config = dict(
    n_layer=9,
    d_model=640,
    n_experts=80,
    experts_per_token=4,
    d_expert=112,
    d_shared_expert=0,
    activation='swiglu',
    moe_layers=[1, 3, 5, 7],
    router_score='softmax',
    normalize_top_k=False,
    routed_scale=4.47,
    balance_loss=0.00332,
    balance_bias=False,
    init_std_router=0.0138,
    lr_router=0.000346,
    n_head=10,
    n_kv_head=1,
    head_dim=64,
    vocab_size=32000,
    norm='rmsnorm',
    norm_place='pre',
    norm_eps=1e-05,
    positions='rope',
    rope_base=10000.0,
    rope_fraction=1.0,
    qk_norm=True,
    attn_scale=0.125,
    tie_embeddings=False,
    parallel_block=False,
    init='normal',
    init_std_qkv=0.0269,
    init_std_o=0.0,
    init_std_up=0.0269,
    init_std_down=0.0,
    optimizer='muon_variant',
    lr=0.00235,
    lr_mult_qkv=0.4,
    lr_mult_o=0.923,
    lr_mult_down=2.0,
    beta1=0.95,
    lr_head=0.00603,
    grad_clip=1.0,
    warmup_steps=50,
    schedule='wsd',
    decay_fraction=0.705,
    decay_shape='pow',
    final_lr_fraction=0.05,
    batch_tokens=131072,
    seq_len=1024,
    doc_mask=True,
    train_tokens=607600000,
    steps=4636,
    dataset='wikipedia_en',
)
Below are experts of layer 3 (counted from 0) of a mixture-of-experts language model. Rows are named router (the router's row for the expert), gate (a neuron's input weights, with its number), up (a neuron's input weights, with its number), down (a neuron's output weights, with its number) and show model dimensions 544-575. Each number is 200 + 40 x the weight over its row's rms, rounded and kept within 0 to 999.
After each expert's rows: a language model's description of what the expert responds to; "mostly gets" lists some tokens that are sent to it at least half of the time. This comes from a sample of Wikipedia text that the model never trained on.

# expert 7
router,190,209,214,188,187,210,181,260,178,164,211,229,197,172,138,230,177,215,251,163,202,186,70,163,206,187,202,231,174,210,180,171
gate0,208,162,116,199,234,194,224,275,175,150,230,182,155,182,154,275,283,181,233,180,165,165,159,162,235,234,258,180,264,202,156,237
up0,221,182,154,239,243,246,147,231,197,203,245,210,214,252,199,237,207,187,213,190,264,233,253,216,230,239,139,258,195,170,207,206
down0,200,131,206,198,191,253,186,229,209,162,133,156,218,225,208,192,265,241,178,204,256,185,235,311,166,137,215,201,211,191,202,202
It responds to: Surnames after first names. Surnames and later name words right after a given name or first word, in credits and prose, such as Greg Barnhill, Jon Lord.
mostly gets: " Stan", " Bailey", " Fran", " Fah", " BRA", " Khan"

# expert 52
router,178,200,267,200,256,203,168,149,200,150,254,151,106,157,280,168,207,191,229,121,222,153,243,184,242,169,239,190,199,215,153,199
gate0,144,204,223,145,217,207,210,211,147,207,184,163,223,191,217,202,253,203,137,185,225,196,204,203,203,276,206,208,265,239,185,212
up0,232,221,192,201,199,176,201,133,191,220,201,242,171,174,215,269,88,186,242,214,229,205,258,148,157,158,191,136,203,171,146,280
down0,186,179,225,204,183,296,213,171,254,209,209,216,175,236,192,135,162,146,236,201,254,190,198,206,202,123,199,133,263,273,271,193
It responds to: Census and election statistics. Demographic, area and election-table tokens such as km2, of which, households, Turnout and column years like 2020.
mostly gets: "^{2})", " Turnout", " UTC", "autical", " households", " Registered"

# expert 0
router,212,212,223,154,207,195,151,206,260,243,173,181,176,226,170,181,239,236,188,149,212,217,209,188,211,234,150,205,190,233,108,177
gate0,210,75,201,216,170,300,205,197,236,234,147,138,251,225,207,195,160,162,200,238,273,167,179,224,195,211,195,189,236,212,177,254
up0,218,218,181,181,198,215,175,160,171,137,143,199,236,183,220,193,242,167,206,133,137,245,219,279,176,213,294,169,194,246,293,190
down0,195,240,137,138,202,213,161,244,184,240,153,168,211,214,201,146,128,213,191,235,185,157,114,299,243,185,222,239,198,192,260,184
It responds to: Vehicle specs, technical nouns. Technical specification words and units in engine, vehicle and spacecraft text, such as hp, kW, mm, mph, maximum, driving.
mostly gets: " hp", " kW", " Chevrolet", " GD", " mph", " mm"

# expert 41
router,281,156,167,133,227,225,175,220,235,202,177,125,98,234,170,205,262,117,206,176,139,166,204,217,235,191,215,229,212,269,219,227
gate0,178,121,258,187,196,141,202,168,243,184,274,313,230,200,137,203,154,192,218,201,197,209,254,190,237,198,147,216,235,180,324,195
up0,249,196,191,162,258,191,213,299,226,256,190,156,182,271,219,243,165,223,219,148,246,201,144,191,210,276,229,180,243,202,193,200
down0,231,198,245,206,232,172,174,146,189,141,187,298,183,200,156,111,214,191,249,239,259,182,184,177,249,223,242,183,186,128,246,223
It responds to: Line breaks and sentence ends. Line breaks, periods, opening parentheses and == heading marks at sentence, heading and list-item ends, e.g. after a = Title = line.
mostly gets: " ==", "\".", ".\"", ").", " ===", " ("

# expert 31
router,281,175,231,163,252,171,197,215,192,156,181,152,229,213,168,242,150,221,149,252,166,134,168,182,231,242,209,263,253,250,120,143
gate0,171,162,150,179,206,193,185,114,150,177,214,180,232,193,221,217,227,180,224,227,244,192,176,183,135,263,272,188,213,254,221,202
up0,232,237,171,193,168,194,231,234,163,205,197,199,196,243,220,210,103,275,154,188,164,175,139,177,283,96,148,261,145,182,173,210
down0,208,241,229,178,178,179,243,204,174,249,164,243,217,163,188,138,169,201,150,162,234,251,146,221,227,221,129,174,269,221,180,137
It responds to: Definite article and possessives. The word the, and also a, his, its, their, this, mostly after a preposition or verb or at sentence start.
mostly gets: " the", " The", "The", " his", " its", " their"

# expert 57
router,243,228,171,196,142,183,214,173,153,237,193,184,206,169,150,274,217,247,228,241,232,197,221,222,188,234,181,209,216,263,273,171
gate0,213,208,208,218,170,222,121,121,178,202,191,173,250,230,242,259,106,244,167,151,215,140,200,189,235,197,236,205,163,261,250,129
up0,248,167,168,178,210,227,148,130,161,143,150,216,193,257,278,270,204,242,190,220,157,155,180,193,239,236,270,177,189,247,244,119
down0,172,213,237,117,194,205,150,156,139,237,146,198,188,176,226,227,160,159,239,240,124,180,140,202,245,198,172,247,177,199,206,185
It responds to: Biography verbs and pronouns. Was, he, his and career verbs in biographies of athletes and officials, such as was released, died, born, Date of birth.
mostly gets: " died", " Born", " Died", " him", " death", "incumbent"

# expert 1
router,230,265,220,208,195,171,192,235,227,190,207,202,256,180,221,214,156,215,284,166,224,269,147,177,205,194,225,199,220,227,144,226
gate0,232,192,189,207,244,122,295,217,250,184,231,266,117,204,211,211,166,175,199,136,122,201,176,208,204,258,238,237,231,231,184,202
up0,129,207,172,177,152,225,135,144,136,216,152,189,229,202,172,190,237,288,180,204,232,255,176,176,192,168,168,211,183,204,170,195
down0,226,227,153,194,258,196,185,202,253,206,244,166,237,182,164,191,193,158,187,167,169,243,299,256,167,218,212,210,184,222,216,148
It responds to: Capitalized name and title pieces. Capital letters, initials, numerals and proper-noun words in names and titles, such as Bon Iver, Art I–IV, First Lady.
mostly gets: " Sciences", " Affairs", " BBC", " I", " Primary", " Sky"

# expert 14
router,141,143,203,235,152,164,200,197,161,157,169,219,187,243,150,213,137,221,143,185,182,210,184,188,186,181,250,186,274,182,215,234
gate0,215,222,163,245,201,206,248,190,238,274,200,288,167,182,232,207,134,70,230,206,218,223,222,178,192,189,221,212,207,201,243,261
up0,222,123,209,178,193,272,231,224,259,258,272,220,238,167,149,240,165,191,136,274,223,227,202,228,225,227,214,199,188,233,287,180
down0,157,188,213,208,214,226,244,180,236,248,134,189,185,239,240,206,212,181,234,186,154,172,253,143,206,226,241,134,178,258,216,218
It responds to: Infobox field colons. Colons after field labels in infobox-style lists (Maker:, Party:, Ordination:), plus list-introducing words like including, titled, like.
mostly gets: ":", "):", " including", ");", " titled", " -"

# expert 17
router,220,251,193,190,185,225,192,245,174,183,218,123,154,147,183,203,200,131,180,160,203,237,219,181,195,218,192,213,177,176,198,160
gate0,168,291,163,216,193,183,148,217,185,79,116,130,199,194,120,226,189,224,265,182,149,165,188,250,194,275,205,154,206,223,232,189
up0,156,219,266,160,266,193,253,261,223,279,215,235,198,174,260,169,216,166,269,188,246,219,189,215,251,155,166,177,183,176,216,255
down0,199,168,185,200,155,187,169,247,224,207,155,169,183,147,191,144,187,166,223,139,252,181,129,227,171,139,148,162,213,205,260,169
It responds to: Predicate words after copula. Participles and adjectives after was, is, be: appears, able, likely, involved, born, arrested, towed; also liev inside unbelievable.
mostly gets: " appears", " able", " seems", " appear", " well", " sense"

# expert 21
router,205,225,129,258,268,174,224,218,208,211,249,268,171,216,207,214,149,266,174,180,137,209,202,184,162,147,216,192,223,225,247,183
gate0,228,199,247,149,352,156,185,131,224,197,187,132,215,157,230,166,196,142,237,205,184,140,282,216,129,196,218,228,221,258,220,234
up0,196,156,192,171,292,208,182,134,171,178,185,216,234,134,208,186,191,116,156,189,192,171,259,190,175,185,125,241,229,217,256,213
down0,245,206,209,228,252,209,288,250,165,195,182,184,161,154,214,236,237,193,156,263,208,117,249,248,183,193,119,181,248,167,189,293
It responds to: Of in names. Of and foreign particles de, von, di, du inside institution and place names, as in University of Belgrade and Young Democrats of Virginia.
mostly gets: " de", " of", " d", " Of", " di", " von"

# expert 58
router,169,189,150,273,204,191,215,260,159,207,194,146,215,184,158,179,270,182,247,214,195,211,235,202,199,216,208,211,179,169,256,204
gate0,174,263,194,169,209,156,162,214,232,184,195,189,200,222,186,165,132,186,200,229,176,138,242,235,219,196,243,173,256,176,190,219
up0,178,236,171,121,207,242,190,240,205,207,181,251,206,227,223,177,187,192,173,151,247,293,198,133,242,196,287,241,257,209,191,151
down0,210,255,177,185,182,183,176,174,143,215,177,189,236,158,198,266,166,153,213,176,218,259,172,131,185,190,254,270,258,244,179,161
It responds to: Biographical past verbs. Past-tense career verbs after a subject or was in biographies, such as born, played, founded, attended, composed and served.
mostly gets: " born", " played", " published", " worked", " founded", " signed"

# expert 20
router,165,224,195,152,173,186,141,159,187,195,184,216,205,205,155,188,174,256,236,146,174,218,196,209,144,218,216,171,261,184,138,197
gate0,169,195,203,176,196,220,201,144,256,237,184,181,184,161,311,182,239,230,193,260,232,218,230,291,130,260,177,193,269,244,140,277
up0,225,232,202,189,132,150,241,197,185,290,242,213,173,256,258,181,168,252,232,228,114,192,219,243,204,175,150,184,185,197,273,197
down0,280,247,185,252,222,157,131,135,241,211,218,197,180,212,207,216,167,161,237,105,207,195,247,201,189,243,190,270,217,255,147,214
It responds to: Military and government titles. Military and political words such as major, National, Minister, Regiment, President, troops, mostly in army career and government histories.
mostly gets: " National", " Minister", " Regiment", " president", " Secretary", " Battalion"

# expert 22
router,215,222,143,204,216,225,203,123,234,213,266,227,249,185,151,202,161,168,210,116,198,190,236,171,239,194,155,311,201,157,160,212
gate0,214,184,206,172,174,265,231,225,199,237,146,149,237,270,171,283,157,183,236,154,256,125,206,223,217,166,219,215,185,176,200,213
up0,150,155,159,175,227,217,199,255,146,235,210,192,209,274,257,179,221,183,277,141,269,175,171,208,214,167,123,187,215,245,294,170
down0,114,196,183,291,235,173,149,178,102,306,161,247,190,193,111,207,210,298,207,164,214,245,202,204,218,195,177,149,139,227,175,108
It responds to: War and military terms. The word War after World, plus century, Army, Navy, Force, League and other institutional nouns in historical and political text.
mostly gets: " War", " century", " war", " period", " military", " Army"

# expert 26
router,216,219,225,118,174,225,232,226,264,131,243,213,240,219,224,309,165,190,236,200,177,187,231,208,123,173,190,218,222,246,144,239
gate0,244,203,271,197,195,157,180,216,214,278,171,184,270,128,208,91,232,123,151,226,195,156,291,196,198,131,249,148,184,205,279,174
up0,186,247,160,161,176,119,166,211,120,255,156,232,175,239,222,156,182,160,182,226,165,261,164,201,253,149,196,197,203,199,272,218
down0,182,215,212,155,187,259,187,184,194,259,199,147,211,229,246,226,174,167,172,194,186,102,209,103,125,218,194,275,174,151,113,218
It responds to: List and markup punctuation. Line-initial hyphen bullets, line breaks, == heading marks, bullets • and semicolons between entries in lists, infoboxes, taxon and location lists.
mostly gets: " •", ");", " †", " www", "2;", ";"

# expert 11
router,158,196,204,155,205,236,197,99,207,163,220,186,187,225,236,248,99,245,254,209,147,156,265,116,230,238,222,250,191,187,142,171
gate0,198,200,215,165,181,217,190,94,122,159,174,169,264,229,236,203,194,151,187,205,197,212,205,180,115,188,232,155,240,182,230,204
up0,259,228,147,150,179,260,241,204,219,159,175,151,189,280,210,207,227,214,246,202,230,213,219,241,249,278,92,90,175,236,139,223
down0,191,258,268,236,203,204,217,214,209,193,209,155,119,155,248,180,173,238,188,214,168,254,222,125,262,220,182,264,220,181,166,204
It responds to: Nouns after position adjectives. Nouns after position or ranking words like upper, top, left, first, such as back, end, floor, edition; common in tennis and sports results.
mostly gets: " edition", "----", " UFC", " income", " medalist", " roof"

# expert 3
router,256,152,221,90,308,213,201,179,250,180,187,147,187,182,226,201,200,283,207,264,137,192,209,167,228,161,254,218,182,247,159,142
gate0,220,289,268,142,153,160,180,213,241,202,226,238,280,153,91,141,158,232,245,163,203,186,232,233,202,154,305,250,211,214,183,206
up0,220,238,281,202,201,184,171,228,176,141,137,216,265,118,174,246,173,157,233,197,147,167,221,168,192,202,234,162,150,303,192,156
down0,234,188,261,204,223,95,220,216,207,244,179,299,225,231,255,199,233,150,173,173,159,190,281,136,141,307,216,220,169,174,207,179
It responds to: Definite article tokens. Articles and determiners, mostly the and The, often opening an article's first sentence or after of, in, to (the 1975–76, the police).
mostly gets: " the", " The", "The", "This", " Silver", " FIN"

# expert 59
router,224,221,266,173,190,159,153,225,178,218,161,212,282,203,204,189,215,261,247,262,308,188,136,158,223,232,249,189,257,200,169,154
gate0,194,226,215,159,173,217,140,186,128,237,209,204,194,180,134,169,207,222,162,185,142,333,178,148,191,216,155,220,276,232,208,167
up0,299,189,230,209,178,160,251,217,234,171,189,265,272,273,190,196,189,210,209,208,204,108,245,226,211,170,177,165,148,138,236,201
down0,176,165,208,169,224,169,204,207,130,216,184,153,184,271,177,245,231,122,206,213,221,154,193,176,196,215,222,152,287,306,164,238
It responds to: Western name pieces. Parts of European and American personal and place names after a first piece like La, De, So: Lafargue, DeSaulnier, Sochan, Joaquin.
mostly gets: "poel", " Lawrence", " Howard", " Fu", " Gil", "&"